From a checkpoint of a small mixture-of-experts model trained on Wikipedia: a softmax router, a shared expert of 256 neurons.
Below are experts of layer 2 (counted from 0) of a mixture-of-experts language model. Rows are named router (the router's row for the expert), gate (a neuron's input weights, with its number), up (a neuron's input weights, with its number) and show model dimensions 0-255. Each number is 500 + 25 x the weight over its row's rms, rounded and kept within 0 to 999. Numbers have three digits each.
After each expert's rows: "comes after" lists some tokens at least twice as common just before its tokens as in all text; "gets" lists some tokens that make up at least twice as much of what it gets as of all text. This comes from a sample of Wikipedia text that the model never trained on. Tokens count by the router's weight.

# expert 57
router:506500475534483422491477501481505487462475513501448507480512557486518491498478549513502483481510454501499505491492445490503513525522506496532489504475480494496512513507501458462492516486496494547513484557564511491490492478524515465506491492493510490453550470493524514480515493504526459511496483500484510499539549489511503470500497473510458441454502500499502521480493486494491456493498514473489498488438496482487541472497507477503502446460526484522495554455472459496506467522541528502510519513465478513502511467508518509510473509515446507468512522499497548505491484498485496490524474497474483480511510499516566432526497498502486507508505503493507520475507500555493525499518543472493492500484496509418515520524506468481486537549503465530484506504519455482505564536494496
gate0:473498497591496474462494557536481467492580505495514472538491534502534457520482505497499497489519499474526522480488466505522471480456506497515463494513503517503484510493503502507503480521511510480488538477486516506531523501535537505536510456524490523487556512446533511522467508525491538530526515467512506521491501471486470518489493474480462510533499476480502491510477507504506530465504492484495452492510474500501487479528530489500508531504551475493506529497513492460488518521479505484495469486481491521450504531515478494540489495458438551551498556502479480463502494500476481504478488516514532492490474471486476516514527564493494491474449504518506488480516498543490465515514529489507521432489555484494507532480509542485523494491473481475530499477521532526496458468480525
up0:527464480491516516510473501488481543503470505523544500464515499471493483467545501496545504471488505506508502530492477482490469525537462478561519528469459524470496511516536498472521515498527524488460458493471502479456482516490468461463509485490529516471454509500458470496516501515461470483488458478532539488536442517521478481522503478482516530519472508497499469451482583511492493529502538564475514515514509500521495531542471529490520509511481528475479491477494483497557480483480471526475466479506516487485477470458531517485525507522474473505484476460495495503489514513496480510506495489545483528562483501512522467537511490492523503506554541509509536478488525510496492518520537508479506509472483533481475481537508519530521509493514507515511523542458499471498533543514479
comes after: "0", "5", "4", "3", "6", "8"
gets: " |", ";", " —;", " –;", "};", "%;"

# expert 109
router:536510529539439485497493465488505507505489504494512491517475504495476492514473496503523457472503474496502497517507476487480477555524466500472498548490513469475503510489491499513498538494502501494511475500498499513502496462507514489507471543480522494494496478515518513496467480506453502542535542433501488511486510505498557511507510478557475469448508456552502552520451539531487445483515509476455491509511496533447497442513503527502565502513455494496543544468433482501515488476505489502487486496492473463482509494574589487498503455477487494485498510521495464476509456512493484524548465484479547479529505500539511492510519477499465525489468493496518500512495488490487527500518544484499514489483497521492520501498488457480527520486485509533498503502552499514480491490497500
gate0:477471533534467514521510503495515499522504496492493493502515492538462482451479503482527473467453495525504475525456482508482484478467505472495493500510501447489514507487480518537492520493542484480511479523468513501536431468500504507491500495500474520500530491526478500496507503533484478535481515481506465492486483493503508524515532511487479534541515484522532532512502519535471506482513516516462476529532558503445514513520459556455512500563506513504493469460502501492470511485526500524514508494495479510491493518509562492484501410489470523494457519532471520471515489486453458517505485512560553439524490492538488521478468480510468498472467520536476468522506508482492481518488503510473504466487474534516518503459522490454465502514488528516516517473492551500512454500537490
up0:488499520513498528517533458498499500521481510503516508480490512493532486499497461519511497519484515534525500575507515509495496499460527479491522508480534490430507479529516557493480515515536582533480491471502515507493486536520499463509470518505491498490476488449494511505439488501446527506501535506502491513489515496499452510540492531472516549507515473440505503482469498445511487482510498478434485463542515500479534479517483473516482506470547482508537495486543491524504479504496454564508514529481524517484505534531485523501508504502504516507514518542510498521499465481499481521550558529540493490473483475502481514516515489533508528534514498491574507502527490435516532536514483501468513477474492504507487503497499495476525523513472529474490514499458505511498453540489500
comes after: "9", "1", "8", "7"
gets: "8", "9", "7", "6", "5", "4"

# expert 111
router:515509459489502491519497501485512499511475471491457520501512507465515466537478503493501482533521456464490505529543486510454510494543460515524498566506529496469507486481460510417509515533483494511495478508502527486516483452543483483519518487481554441501513495512505535529498500481511447529475510495491457499468531506528555507482497465530500475442498464500491469469495528519465502481485494466519555515502504482436498481473524522534499479506492469514520510463492479486507479477512510481510481544487525508505566516506521468519475469508488479486481509515493555487530472468511488509505471489517473549509509501500542509511511480502498504474447480479493509502459490499457509481531542482475515471490503529496496510530516476506544485545553473526502513498533504464505505535478530
gate0:506506492493524553495529527478513497499500488470524516461504502506490468498456490512488508506526521487523473517550498544484510521506514524504468485540479498507514542472474473499521438567510493517543478471485507525486516457487473471494541515452526509527520529477510500561507482491450495506499482477518508526469476486534452506501518476518464480525505459436506500493483515478495459519475503498534507508479516476465486457492506474531483510488483485491478491524499461490535548484488484461511466470568520543511521520486487504516467476478492455494514514548475519446512482481481458493522525497495500506487484542470511479524502499494486520517514521470521479506480484471479483509501529486528474521466538498490512506472534503491527446499534474463474573520500513469530459472509509
up0:463500506505552484512538544478493540542504486496528532488455495477448531497496451449492483471451522450528501530541501512500513476497479545466515486494493540525488556457474473482492436492496448492485479520494537479513486449469477472503501480512507505529477510489480498531477477504471498503523440491507527481505532547480523503515518520499525504515504508468533526478491468485501532482540474520505560465479482521520488467514517504508482493496490516536459494526504480518538548507487458514490462444531502550531534512495489538486482540496506476471470505479511495497543483531505471492469491499530487500473476486538507519542497478488532519492498470516521510491500517494491505499461461526486492497485494512505518489520493530475505491545509523501468510480504558474476457491487504
comes after: " (", ".", " ", "3", "–", "2"
gets: "5", "2", "3", "4", "6", "1"

# expert 41
router:502512474497471446478477498493487486484471498528494489520510508480470474514440498473498469482507493492478527491501454469472507502539500506532504545478480472466499495478484506418503546553463499503512487504520479499497542504509512490561462478468572474484504507514532511501539480476461456513507521431494484494520498490521519491499480447521491471461490469501503455528485499509486467518531531477442496501507503496475495498503529446527514488476485483511484496469457487464497479487499501516484494509487491486482548506487536468498490484448498499488478519498454511483512453473511493507516462459441502528505525513462537492499535498491501517496512485493500495511479495505486467497553482490497529500519507527488535504509490426506511501534539492539482535505470482501484553507514546
gate0:456502509442528507514506485533485518507467479505506524458543525513525514501515489498490555513519503479493500500540519528481479545469497508524494563516532524515504495512472493505495517543492507499482512524507498503493428483506495499527476545492536511520520509488523492483472536493521477509505501530506515471518504502496546497438519513495505473524544546546473467503482454446491514490525508497486551520484493462517502530456505490485447532504514485471521519482497475499464493508513513468477513450427514498484526501501468504431524518507494526479522495493519508505523496500507499511474457476517526509497534527493486502498486458528538451479478486473460467480523495465493534461512479521522459510478484495498481498510466473567488481488439449492493502501499558484496508507498476
up0:461465477479502461514484497532471518480454522510530514512464518507508505496497510517497495548463516465498499426488517488562513421505515492483496475484472498519525530465514511493513516523533516505501486521511504476560469470529508517466522508494520522484507470512488498479482494502505488516490493497514440480526529481508471521513562483456482531495516508555526476498500542503495495496480491500485531504494514499507498562470484521484514476504494498495511547499470526506513499508520504505522502526530538537487513485474458460507434517511433496529498490506466479541534464517442512489495504526500495516491525483490506507479481479494534500464494518495482547505488530536484519484423456495460468502508525524512522512520562512484453483529512535491513496493509470499476509507546486
comes after: "9", "1", "0", "8", "2", "7"
gets: "6", "5", "3", "7", "2", "8"

# expert 105
router:527574481542509480471510489456447494489499472498440512511504512404488461506409507482501511542509488491462507512501493504501502534522469503514459540470483483461512455478474480482525554543489526530513502507532484473527495444540534495517469514497521482503520487513497497540475499491495460498484493480506476524491535481515486494540487463558489495453490530535517481522498504508503501491493484507490526508483539482467502488496508512497504483497505495499533511439476491501505479518528508444521487526444518462497530507548488467500480494481511499493514505503512547507516469494468479505534492498462531521530504502519535483514518482500504511518482487466498506527480467535502500498524494537483483466488501502494505539530513492508478500515512495546507536467469481500490503508434530
gate0:511456500531487513501494508488499527504447499497528507487482497516488526513473485536506497555460533552493420480518490552510462488508497522494487493505490537512522455505466502485512505489544511516500524484514539501485530461484481543486519464489531526546517500466508530483543476492457447542481485499505476503485527491497531487447491516473537524490465515551505555504480492488531456507513495498474531472484484525465518506474519493518477474523469515504516517490487497483523495535460484507436531507533496516531489523482510506487511505474426504503528491485496534570484493501488482497483466508434488501476540497465528498461536485496543472496480522489520491522508526446479485487506535515472467476489513474485487521480518509499514500507479539494507471494546498497512465511512528
up0:475457483579486475475517464514473517484518526539487522507483479472493464492519447452520499504489504480534508522463472481497485471489485502545481521503514451440461482515500491521518480522466497501514451512486519493493499567492499475517510492527487540483531482524495523502441462511473493503538482490512517480482473527465505477509507506484510509506510467480535453511496516503507502450514532449449473549504520534489480454487502506476521511515496469480453495488472474487481486517497477452524488496506509547506507483538507524488492530472484516514518513525520458439495503499526474524509491542488520528555518515519482511490562512537465529528456483475525545476512478495499512504501473521522521488513454482520522491504521533489462494495524527479538499506493488541481499503518499
comes after: " ", " (", " +", " −", " $", "–"
gets: "1", "2", "3"

# expert 68
router:532475510526474501488497460491449528466487475518512503513469494474469500526482527457527492497512484468486547498533497489501517499509433482480441475487505505483544507480493483493499564537523527492508495498535523504523531455493490489497515494478488457468508494463499520529529474511491478500532478518465479547475527507524549517518467477527481436513479486518487536490474517495478486508516484495448491515466493515502497490497489478529492497516423490537527549489490457483444506506494496502510484525488474465489536479529522502529502486529428486489474540511491548500517495501465507466512432486485525532508531547477505501525522497497500535519492487476543514495468494523482483515492497478504481471468516529482506546511485466510536488544530471501505524463502511462505490476468517
gate0:455501514472495544493501504505471492478530468579522497495524470510488504512526535493508563518504503562508493483496506512507547559500497535502485512484513509475511527509503500553455492517493473507504476469513502507497533479527494502500472488497538474467518479523466504496510485465514569479496488473510492494523459513499544479506467474523488531475513528510498462487502500546490489543489525550506484500478501479539527510526492480509537500515473506502516500502492536510519501471471530511496483497506520477482499468485504543461505466534490504532474528474478462520481471519450515528505528463485476509507518524496557518535518554463455482498503444541517481516485450514494491498498563488477520477475468482520521450514457502558532483485521483505455499508506491470491538511515506
up0:524489546499528524469502489568507527490500526517485540519458518487488489501484509503503496498481475495524461471490480443441498495490507490499475491486517501462534496505496476498505473482490499514524467490478499512505481499544503442505498463495499482472508527503518533531510515455458506501520499473459504489420494514512533474497551468532473521504506470523459494446500503464477483482506549530485477549503504540463484495483482504510459524501490503476561528502487474482464490507515504459479492492478515502531532493540494542529503489548463484489511489499486542533487532479525482481507474533556541510477530503529518465465538475526474494473487492511511537476489514493513496533551497520486500517491494518480505487510532496457443428479505513539472546500498499508514506490484494
comes after: " a", " the", " is", " an", " and", " are"
gets: " more", " high", " long", " small", " large", " non"

# expert 20
router:511510464552485467479482503481470489530489493503457479490523579492516495516472539507489505482511466504495500520503500484498504522506490454496508505462485489506548507501504476486477504506516489503498506577545519498514502501513492469522479481496503503466550471514503519485528463505515464520492527506491493508476547494513497464490514455498425477471483498527491535499500471506486487500498506484482532504472491496490533469492500492531494402446526494531491529458482450499498491508577542495502495513468482500491528480513512506503474512457458494480465534495495516480555484542486480500504464498499500479510487502527555446518503487488480495508468516498496503521470490519475505502512522463479496458495505513403472523496467509486510525564484491519522485497536488502501525518484488
gate0:512546468500513493531489529479527526447503507465496488495445505435533493529504469522508542479510535488486460454498485515497469461499480514515493515513502537522505484511507477512475492489466485498523515503507477474496476470463527545513504497468489527476498539498483451487475477514507468481520521512484484529559466541514489497511516509499501540515527537452493457523486504513530483516427492468509525486475438546490467514502494493526500483497542478483480521492513469471466505507483524527506506494523546514497569492497464479505547489535512500523515515485493470521528499494485495498475530551491535470499455468503530473501516557480537488521510470482491479480510481522506521515461504521506488537487505489424476481478526511497540510496527467501539518469485488495512528467475500
up0:474491526467528481503505481470540505491466442452510481533503510500496535487489480469478521490517486514481466518518504524477563511513468479523490516478466504505526487480559487514488511499507486457485494501463474527504496519498484507461474486480570453529470489524491497487469524506489557542449530496473514479500507488488531510461482468481492480495490489487498530529548491539501509472529493503465519504519488521525466494498504510504499473485477516466520427526484472486522459512536485472523527487508535514486483524444476530481498470525603515462502500513505518501476496463523505502493494445507488530523489488537563557527484461475482522518468519516496514491505496490500482485496546504522517517521499509486480477528488491547494472512467541498477499506497484515518480484485484
comes after: "0", ")", " ", "%", " —", "3"
gets: " |", ";", " —;", " –;", " -;", ");"

# expert 89
router:512532514531446462484477493514498479506480485532514466506492483501514490524515565510488527505508480445481501500491494493515490485492459484509486530497541505499502524474482498464488503526496505511511479544524469517527551474502471503552449507478513490433507452472536475517495461520482501512504516479457536527484519529519535504505432509527486459503511485514511491456451537504505478444557502459489513479507499509476536482510528455504531451501486489539506520473502487504495514513501510508485463495508510495471512504477496512531519487515442489504475551500475502524482485449459522496534485496506562479530502533505483493462512484491496500490481483447539529513492458503525498485522539545456516497494481490473537528509476505491554508474552469501506502497474496490501525495467519
gate0:509516515484485515551498493469500530446489486502520486497490475481504455449554493486455485481488520474462490501488509541542497474508516489484472516508486440478523541488494547453487485508468522533523469471474474492509537552517526480506496479476460528496445442544558491534489484514515495485484469474514506473491468469456468500492497513508518493501489521485488517475473467468455481499510540487507482512489529499474488510465489470434467500477509507454491485506491443524515517482488513502511458476477514514487507478514489511492498496519486526521487519554471506519516470492472512462512486508508489486532493486465439490547485476467498488500461470477551527440516492486492479499497492532472495546497481498484542488528499512512529536525497522507504471497529512453499506525471492
up0:506512508441496445472476545505522530518495486464479493455509499494511523542497550511535509472475500504520518484503484494436479526521489528468546486486500503515511472506491483515520503493467497458534506472510591539475486493524515471537485524521490466502507499521482492505501491521505489563493502554470506481481537546495480496505530506511501494470442545462508515483506464510525486496510507522512486503533495478481504496479530518503531508512494508485485505491409494511483546445465483501467543516502479515497515523506520526461512501557557474499503509512536540500547533487493558469515522465494503506518527504498507505529480470511488488533534513500492474520514495501479525518506528452513494484489490517526477502510507443465495536486503482473490515489492495526467488526475465
comes after: " the", " =\n\n", " a", " an", " of", "),"
gets: " American", "ic", "ian", " British", " English", " German"

# expert 0
router:520512491544512497467521450503506547496492512507477511510518518473493492506485491451481485500495491478481562560526478496475469524501471517508452542467516498489569485496523493490519557476506522525500497511509508485555481464504511499513522483484510465509493497534488531524489476493510480502491491494487527519477502532514476490496488498486483480487507505475541546507475475506472515474539512492504527537456509501474529418515472475484541498502480472510482533500476508485504504531516476511543508491483515502501526522501563488488494467496509435475520510496507533499542492544491520496495456491473493534528522524496512513494504508519431540496450538483560512511487488555495507519490499515512510510521502519482492536519482495472481481527540478508466508447556469520483538483458548
gate0:524530504500531485483510502505538496514499520475459538510521529457463555541491478448511461511485462496517482531475502518478457537493472473471475511505501500524499499486529510497523502482487511529549508489483541521504487525517509517510497498492521445524465489533501490511498508541519505477480499496548502544459465480497502531528449508530496521478506478475460483515476538516489546506490529527520511521489506491462494440507486513515543480526519518490507495508471541523516488563503495493489518496476569499537478533522502494472526492516539488492504524500514575501509472465523510481496503511541475514499474530521506490505497496511530554503475463513457542503487423516536471477475511482540508495541516497509472490501514493528448482535509469516480479467520508473535505526527502
up0:505546456514497520488462473489518576468552523493478511497470506502486517481521512515478482468466517499481480517512512487531533524544515472504487501509565490528473514483523492519489494515512561476515468452526469503472503503446516536486500552519513494519476481494485478480457516450481534525495496480545462489496490490511490480489502485480494500503519524493503530481503500517481503528524481520483539495490493516516510459539521450538530479471506480522524515508501505520539466481518452532546482483517514517494479522447523498501517461529489467473508480523470470504503513460522561528490474498507491500522535492542497491513492513493482524512481519491516508514503470547462495499515474486503451499490477542528516508512541482507476484568487515476486457548518561511504502476550516
comes after: " the", " to", " he", " was", " He", " his"
gets: " first", " won", " second", " played", " took", " made"

# expert 122
router:524530495555505439515529484477462492500517499505490493497475522498520483517509525495512470538503501509478536504507476463488505501501469502508511504455532500479511477488522516464498523497518553493532500516510495501531523489523497484555482512495495533484531464471535519532497434522484482509476537461499538505505509502509518497553460473502476432464459514522516512484483482506509486462549518496464491514495527503506515456505516436474539504507475506492488535448493498483485510512512486486546497515523462510488512509499529502541469520492495471481478514500424505484474480509477519511520504504482573551516522532458486510505510447511504521527511520458539503477496472510493466521510538491497542490526500503487538541539506459466547535471482489510501519481495474474511525505457524
gate0:474491479487535508500521527481518487528536505520505486511538436503501493489547498465511538501512542489487480456513491487537533484551530495521486540501478509473488488500507503489509459510523480520521498490505508477501510526514546479478559518520477490501508540517531534493536561529544478495519501491464534484474486472502493514506496467499538460492475497511492534523502485529538499506479510523517481528508512505470447506493484476514479515502461487471477496509474487456434507529455504537513491503514533451504522517521446519467460486530520493537510475498475476496495551532490545499519546474505512485464500538521531532470481526499515518516492523526514503480500515510524525489517499499519497481491447517503436468536479503462526537509479523472554479469468461508507523459530478
up0:448519515509506447491500520500533514537449466504519449481502481493508518511528556493486470478533495510478521536465505543471515506478511511490489492514507497531525495515498505536545472494487507502498508574505468439484498470514508487525490493484535495515485454497485507478492508492495510486525510468483525456540451520459496505506499462530564498483501519504502500464522462519483484491535532500489488502471513470461483499512501490491504490526501504496457459477496507463476522483497528495505487518500486525555525517507517503437452442501484461511486478469508512525491494523449527549556509525450514490479472463529485507506477557503472462474477513489514514471492488514533468528512535512465504512493496512565492536486526486526519474510504514480483505510517530489475482499445487
comes after: " the", " |", " of", " United", " The", " New"
gets: " New", " United", " National", " Republican", " Democratic", " Liberal"

# expert 69
router:545553452509507494492504473500494487497493504528443499522487505473487428506473510428532490478498453491450500517514438505455509539529471499476474539479493478470505490478474479479504528516504513512518482511514466497505501471538490484521478522493513446490499468523501517517494474474453482524499494450468488513488536468500517512538491439547498497478492487487505526487459486513494491490483496499470522508491553502448504478506503478460509475479477495505480483441463499485522465474495498496510493527489546472487591505531507474499481462512524495500506515492464505492518434494492480502539477504516477504529501504543526501494526448517472524509455481513506499499481486504491520509565491487487527524490506504480493508493481440506552497496527493536488514502515477474494494496481513
gate0:504490511418501516468499465491520538499513529483490510534527510503524502481497537453468517507469555511511503467521473491495494467540555525509520499518503518518539512484482504558513520489479511553539536487511519479533505465496492497529533496476472486505525508477443494521521480466483480508525467532553487465484538482480514462534434497477467484507510479493505497471505509522467494489527470527487504519483490472480516490501546506524521486502515518521498479497519520525493497478470515514521512528484531525517496460428498516514487488477496462496514492494494484515507542512499493466519486496451497482508518486463507515494468506518477519496511480513509491532498472527496530536503473540434521532474555494512483460548456469571533503480489487535502515501508522472459535526522498
up0:515494500447495512473481500507542470509463549490564517506521498564522513509491497486472537495453484498495477484522494533503497471536563511495486521488496535515502543512474526506485474520526488502521511458501524555496492458526466519506485527484495491511499487526524506533540516500483477490518473495479498503495562477502469532510515519523498509536473458493526506469528487496474481512458498542538462515499472466486459491472542492499513458492505504485519493489512515491521493456463521497482524477481503444556538484447560502514467506527516522503496474488466488499504507461480510521529511528520491496456500489508506502490488534476492513481476462557524489499488467496517538481473530505507497514493504480488502537512401479503536461509481524509484538535500476516489515529511506
comes after: " ", "1", "–", "2", "0", "3"
gets: "2", "3", "4"

# expert 62
router:503583485507498492491502501486496500487444500510479510512466512478458489512422504503506478469505485494458522503513468498457487521567504505526465535486476476468502490442464498433554544542443496499507491510508465498501527493508487495542461484468557441485502475516525504486507486491460471511524450456508538504530509501536498505513470466552485483460497494515516488509469513482491480516512521485450515490492505480481489494509525466534528498472476529509522507501473465470503487495512498480505484508494492506470515495512542466495484537460468494487503501514487528492518485476503504519521468484501535487506513527526520453518527495487518523497517480484504499507469488520485455499521490495494514540506494534476503545518521464478512495506563484537449509489483476506494532501501561
gate0:477529491526519512468519491515514470534504490514483471535471503512506514530521553452490520465563548471474523473512494505490534491540489465487561460480507503513462517483508491469538509484513504488450508471468431553516491499487484507498501474496493473550503518479492503507509489491492503480520478539478542538487495526514470493483525498519457501486466506517505499528492480530520472468521477494464499489500499490537497458510502451515508491473474502502492477526463519438474490501474459478429473502528517440484492489509518492502462505486494492516440465515471481504505507472489502497533483500532511520507488454461470517508488516507511495533556543503497551531483505496508513434534521467474526535470505531496493541523485518464511519500511503516511516481495514525531524476470497
up0:486515482549516505504501513547542486534463471461489463491491502527479516506513459529475497437505475483533499494562474507492512497451520506494563508493514509475473534510523502495495501523478512503465521500500489508527473507510461510514536492527477517486533505504547474483500473509484535472510491504475552525500492522527503504432537476498512465503481497529536542506505472492465483532493538525487531493505515507510484476456514488505529465493490521503533509526485462502488491480475514496459521488506486487533491518458505530493528492515464475487506506516468520484499506475524526501495525523514554507478513493482441554491502514533499495514602587525520514466508473509501521457496510496488484558482497465503506546501480533501465482534480534509502491503500527519520477473486496
comes after: "9", "1", "0", "8", "7", "2"
gets: "9", "8", "7", "6", "2", "4"

# expert 6
router:497505467521504496503509476435467484472478501511516542480488496492485458536471509485519521512521487485507513544514478487517535536489467477492481520499508493514552501422500472495519545514484510520508503506495490467507463474505538509490515474470492488512529478494509526562493471516512492500476480511527495514477523474515557469485474495501473428494503486503510476508483466497483497539510500502475540511453498500488552454511504482535494524497453494499530519493482512486476466529504516483528511535460528452495493496498522468510479480493482488456463513514461471505498488518488455546505465476485513545545481506478524497516517467457484496515515504413520492506459486521484482508503499486473478453475526533474499498511471493469521486544496464499494456486513502436474555477487513
gate0:505480471467498516502505476535514519502549483513521556501499491507518467550526448523502517487483508483522492503552514474531538490483468512523473512457497502543541499517462461502452495473479460512521447466529497525499476508509515535494500501485515536524476488523431514503494487516500503535499539526479499495503508508486518476501468527527491481488486511532514486526458489503477527486449484522483499528532518511491501528540476460520473548502476543520531527523453480496492452472475551485537487518539532491507505469519526467488477505502523496483521527478460469482508518429510505487506464502521505473520504498526515496469511521518454510467496482478474479505507536433455518490492502491462515545512506505507527508469473489523471498449524531487496487489528561513492482502479488
up0:491495502491507492533492480509510507518511497453502518485516498448515519489511521522515516485493443523496458429527485501461552537519534478457526523457499490512505456523459504488482495495480467482517521492509508521521487481505533537521563498486501456467455538504450433534480527514481489475477487516504480546501479472507543493487512496536522521504525491471506507514532494482509477491471524512456504495480519474474515501472535516553512535494517524470507496500494510515458463447510520531497537519443523535502456446496524495449478546516513527521504483505486515524524539456518458537528504509512505485474456504495519485481494498501493540483498503482477495495511525523474471523486503470483488499466496502473474469508559517503529475466539522494507461506507513478527515485472513
comes after: " the", " a", " and", " is", " as", " with"
gets: " one", " all", " most", " some", " part", " each"

# expert 10
router:539503483515506519490509480452487501488441467516442507511502488499487502540464530513467476525525516504489497549549520485517504525511465482516470492458515483487516478482488455501523539504463538509534495518502487491511502490529490487509497501504519461505504478467509487502466416474501477508527492502502479504471537478532538428551464512522488434433498517505542527472445493507515487490558486495475497504488508501504502476507467483530481506493505503504504498477489485496507486487534529451495474527481542454453570519508509454503517482525493508489523539502494547504540494508489490512542473493477498492516497494472521480477569500477506524491500470509519509503500498497496460533517525499503496482511492509502485498508507491497553541520481501511493509468529493442463537536499524
gate0:463480512512501475520546473484476502507485486493519463502520489500503534552484492481487558518520445492551485480518474506489481484518463543457499452498476465468508524455514510542497503467485496478500490495501493513500510495518477499475510530553531507484487495524525460497485521506531542431502480486521546517486469548517502501506536529499507506475476529508473473516508494525505484518491467456487499517508523504493504509446500483498510471505486508530518458489495491499491526490515529494512520555478477527553488475537471469429520439556505494522531498479502477480523473478524495510469539512510531454483518461498479480482519507500449546496505491502466494502498498507504473459509528498537495525481515452515474506504502514448522492525524505467528507507471514443463521533483541
up0:502502471523493471487493504545547522482538484488466496501524459531503441505490490486508510455476487487523545467445458511495485521511511523511527517495487514503504520541498568476517502514525494488468486485497497482517525552577529446525482500500521511503499537493490498515531531514479465501535517495465518491497489503483466467505484527519501507478480503524510516497451496461503471493502475483488547496512518478461487528470488509512503486491484514488457536474490508505521529497420477544492465505505538529496460505501508528499471507520488484502489504530467490510487471487486517511568532487540542513511502496475474501495493506522478487535509493509508547478513458483476470521512493498468508457530493513517483527443506475523418494506497461496530497529476516562504513500528456
comes after: " |", ":", ",", ";", "-", "."
gets: " P", " B", " D", " T", " S", " C"

# expert 94
router:527500494505460504501503456485488511499424455491451450494469503495508488538459521508489495514536480506484503527541519468504478505496503472500492516450525464499505517486469491499513558506488536522529487496538482480492542497505460454506525506496528502516514491508509493498495500453518485513528510477523504526522536471512517453500516480513488479476467492537498531524450487535533454424507517464503483491474516485497536520503523543554479490486515533521522510513500485465543488466499531433492463566489508495471551488519506463512490485508471475448508514501480519434532517503469533504551496485487516508517509502480498488502528507495509573505510484506525526507475497524484509526525519498477482468463495510490493526487527491482515501496502489512514494466545474461469507524498482
gate0:484444550553487508547521523501480469528493506470495488503558533554510511546501492436458498563459492524507504511505521530510492492464487483504535517468471501492535473487521495489523526552470514520528460517519516512501502492518492476492554460481483514491536505549492501501512515528487502514514475513524488496510484520450489502515543471504515488505500493503513533480520529459475533540516513512468499500480483503486501488462492494485512504535502501505496481521510506517480532526516467483515553500513471512520510510499503533542501497439495438528500458508530546498503538451476472489471493522498535520505505480470459482500503520483491523502480514533520483525478521524481511520500511455545491472458478496480510547504470528516495519503473527516495551487473488462425518501482515
up0:533518465489480524472510492497510545468515472507454536483508509494517535481504494502489452441529484481500514491477511450472505498473441529486460510465538488474501526466492533498495505492496458464488546458469518509528504484508539507497495529491460469487457483483487539444500500515502496504482496520467524515471554508465513507534461496498500481547510472508486488502525505558525477468485514514502504499493496498494488481510500524501471484498481520497505500494516520488485511519468462513499458511496491464476531498515530502455520498512432579471497544468507486537478489512553520531505467508490501488530512524496529498497481479504511472438471515494534499448519529539500483518476494509505459489487481512498499462516496474490525515450517466530497462496530527499555526512458465
comes after: ":", ",", " |", "-", " of", " the"
gets: " Z", " J", " Ma", " K", " W", " N"

# expert 98
router:533521510543471467450522463466492513454504486515493465488507499498458500505486486445491492502513457490525565511503496480513523516504483533525480553479484485476491423486518492464476480517527505500512493496505488474538508493504539504528513504403526520496531497506508493519511518487483478514471527472489519493482517474520489520479492488509490502459452515500518503494486496505479487451550508458465491494469514484504558470509475499476541482457460557490480525496480513474518488495530542481482481485494490484472505513498526495468483464493507479493520494512479509494546474510502522516502500495526479526519507521521524508536515493499466549495475522464513547507501492485466467491504505517493579495456470510527474560507504460453512501548529507509499521497508489465492533502446508
gate0:505541481498554497472509516523501449495488491526500477513506510490514511492410460435468518442492483471504518497501491525509498487486514514514463504514527492495470492498548482488475517471515496543504520483501526514527520510521531477502475513473500481486446507477503461500508509490464536491525514546527501537523500512481493513504473553499529502464504526521487531523496470535486515529499440504468494509506507496496502478514499486517479505520504504483493526470497544498525489486493541505483494463466518503525485500504497492465484457472511512543462473443480511460512514536515554488465540506519503515486463518499532496501516487470494527490446457512496535546537520476504524512478509513483544543473479514515516536475516479553491522521508460492479499440467450534461528477515479
up0:472548517437476467525479484504457548513522510483502517470513456489505491462466491507487506466488475478524516508462471484515503507489517524534536506473477462513491462505513474549531480535510502498500496528494573524546499499460531500526514449510486512527507505476539525485515461470479489512544522487476530508492466484500471492453470499504476489463479522520529507519454502485472461465494478436539519478522546517454528516517486496515573491523480497486472534466430518521512513481503514503516502492516477512484522499505493515505520492494483508500517462506485494491516471496510531531464528512458523489464517500534525550512539498478469509526530526470491509491537509495487452498491477471503482527471495513463488525496500483511516503482458533470519512482489544509465488513475525
comes after: " was", " also", " to", " is", " been", " be"
gets: " used", " known", " such", " named", " served", " well"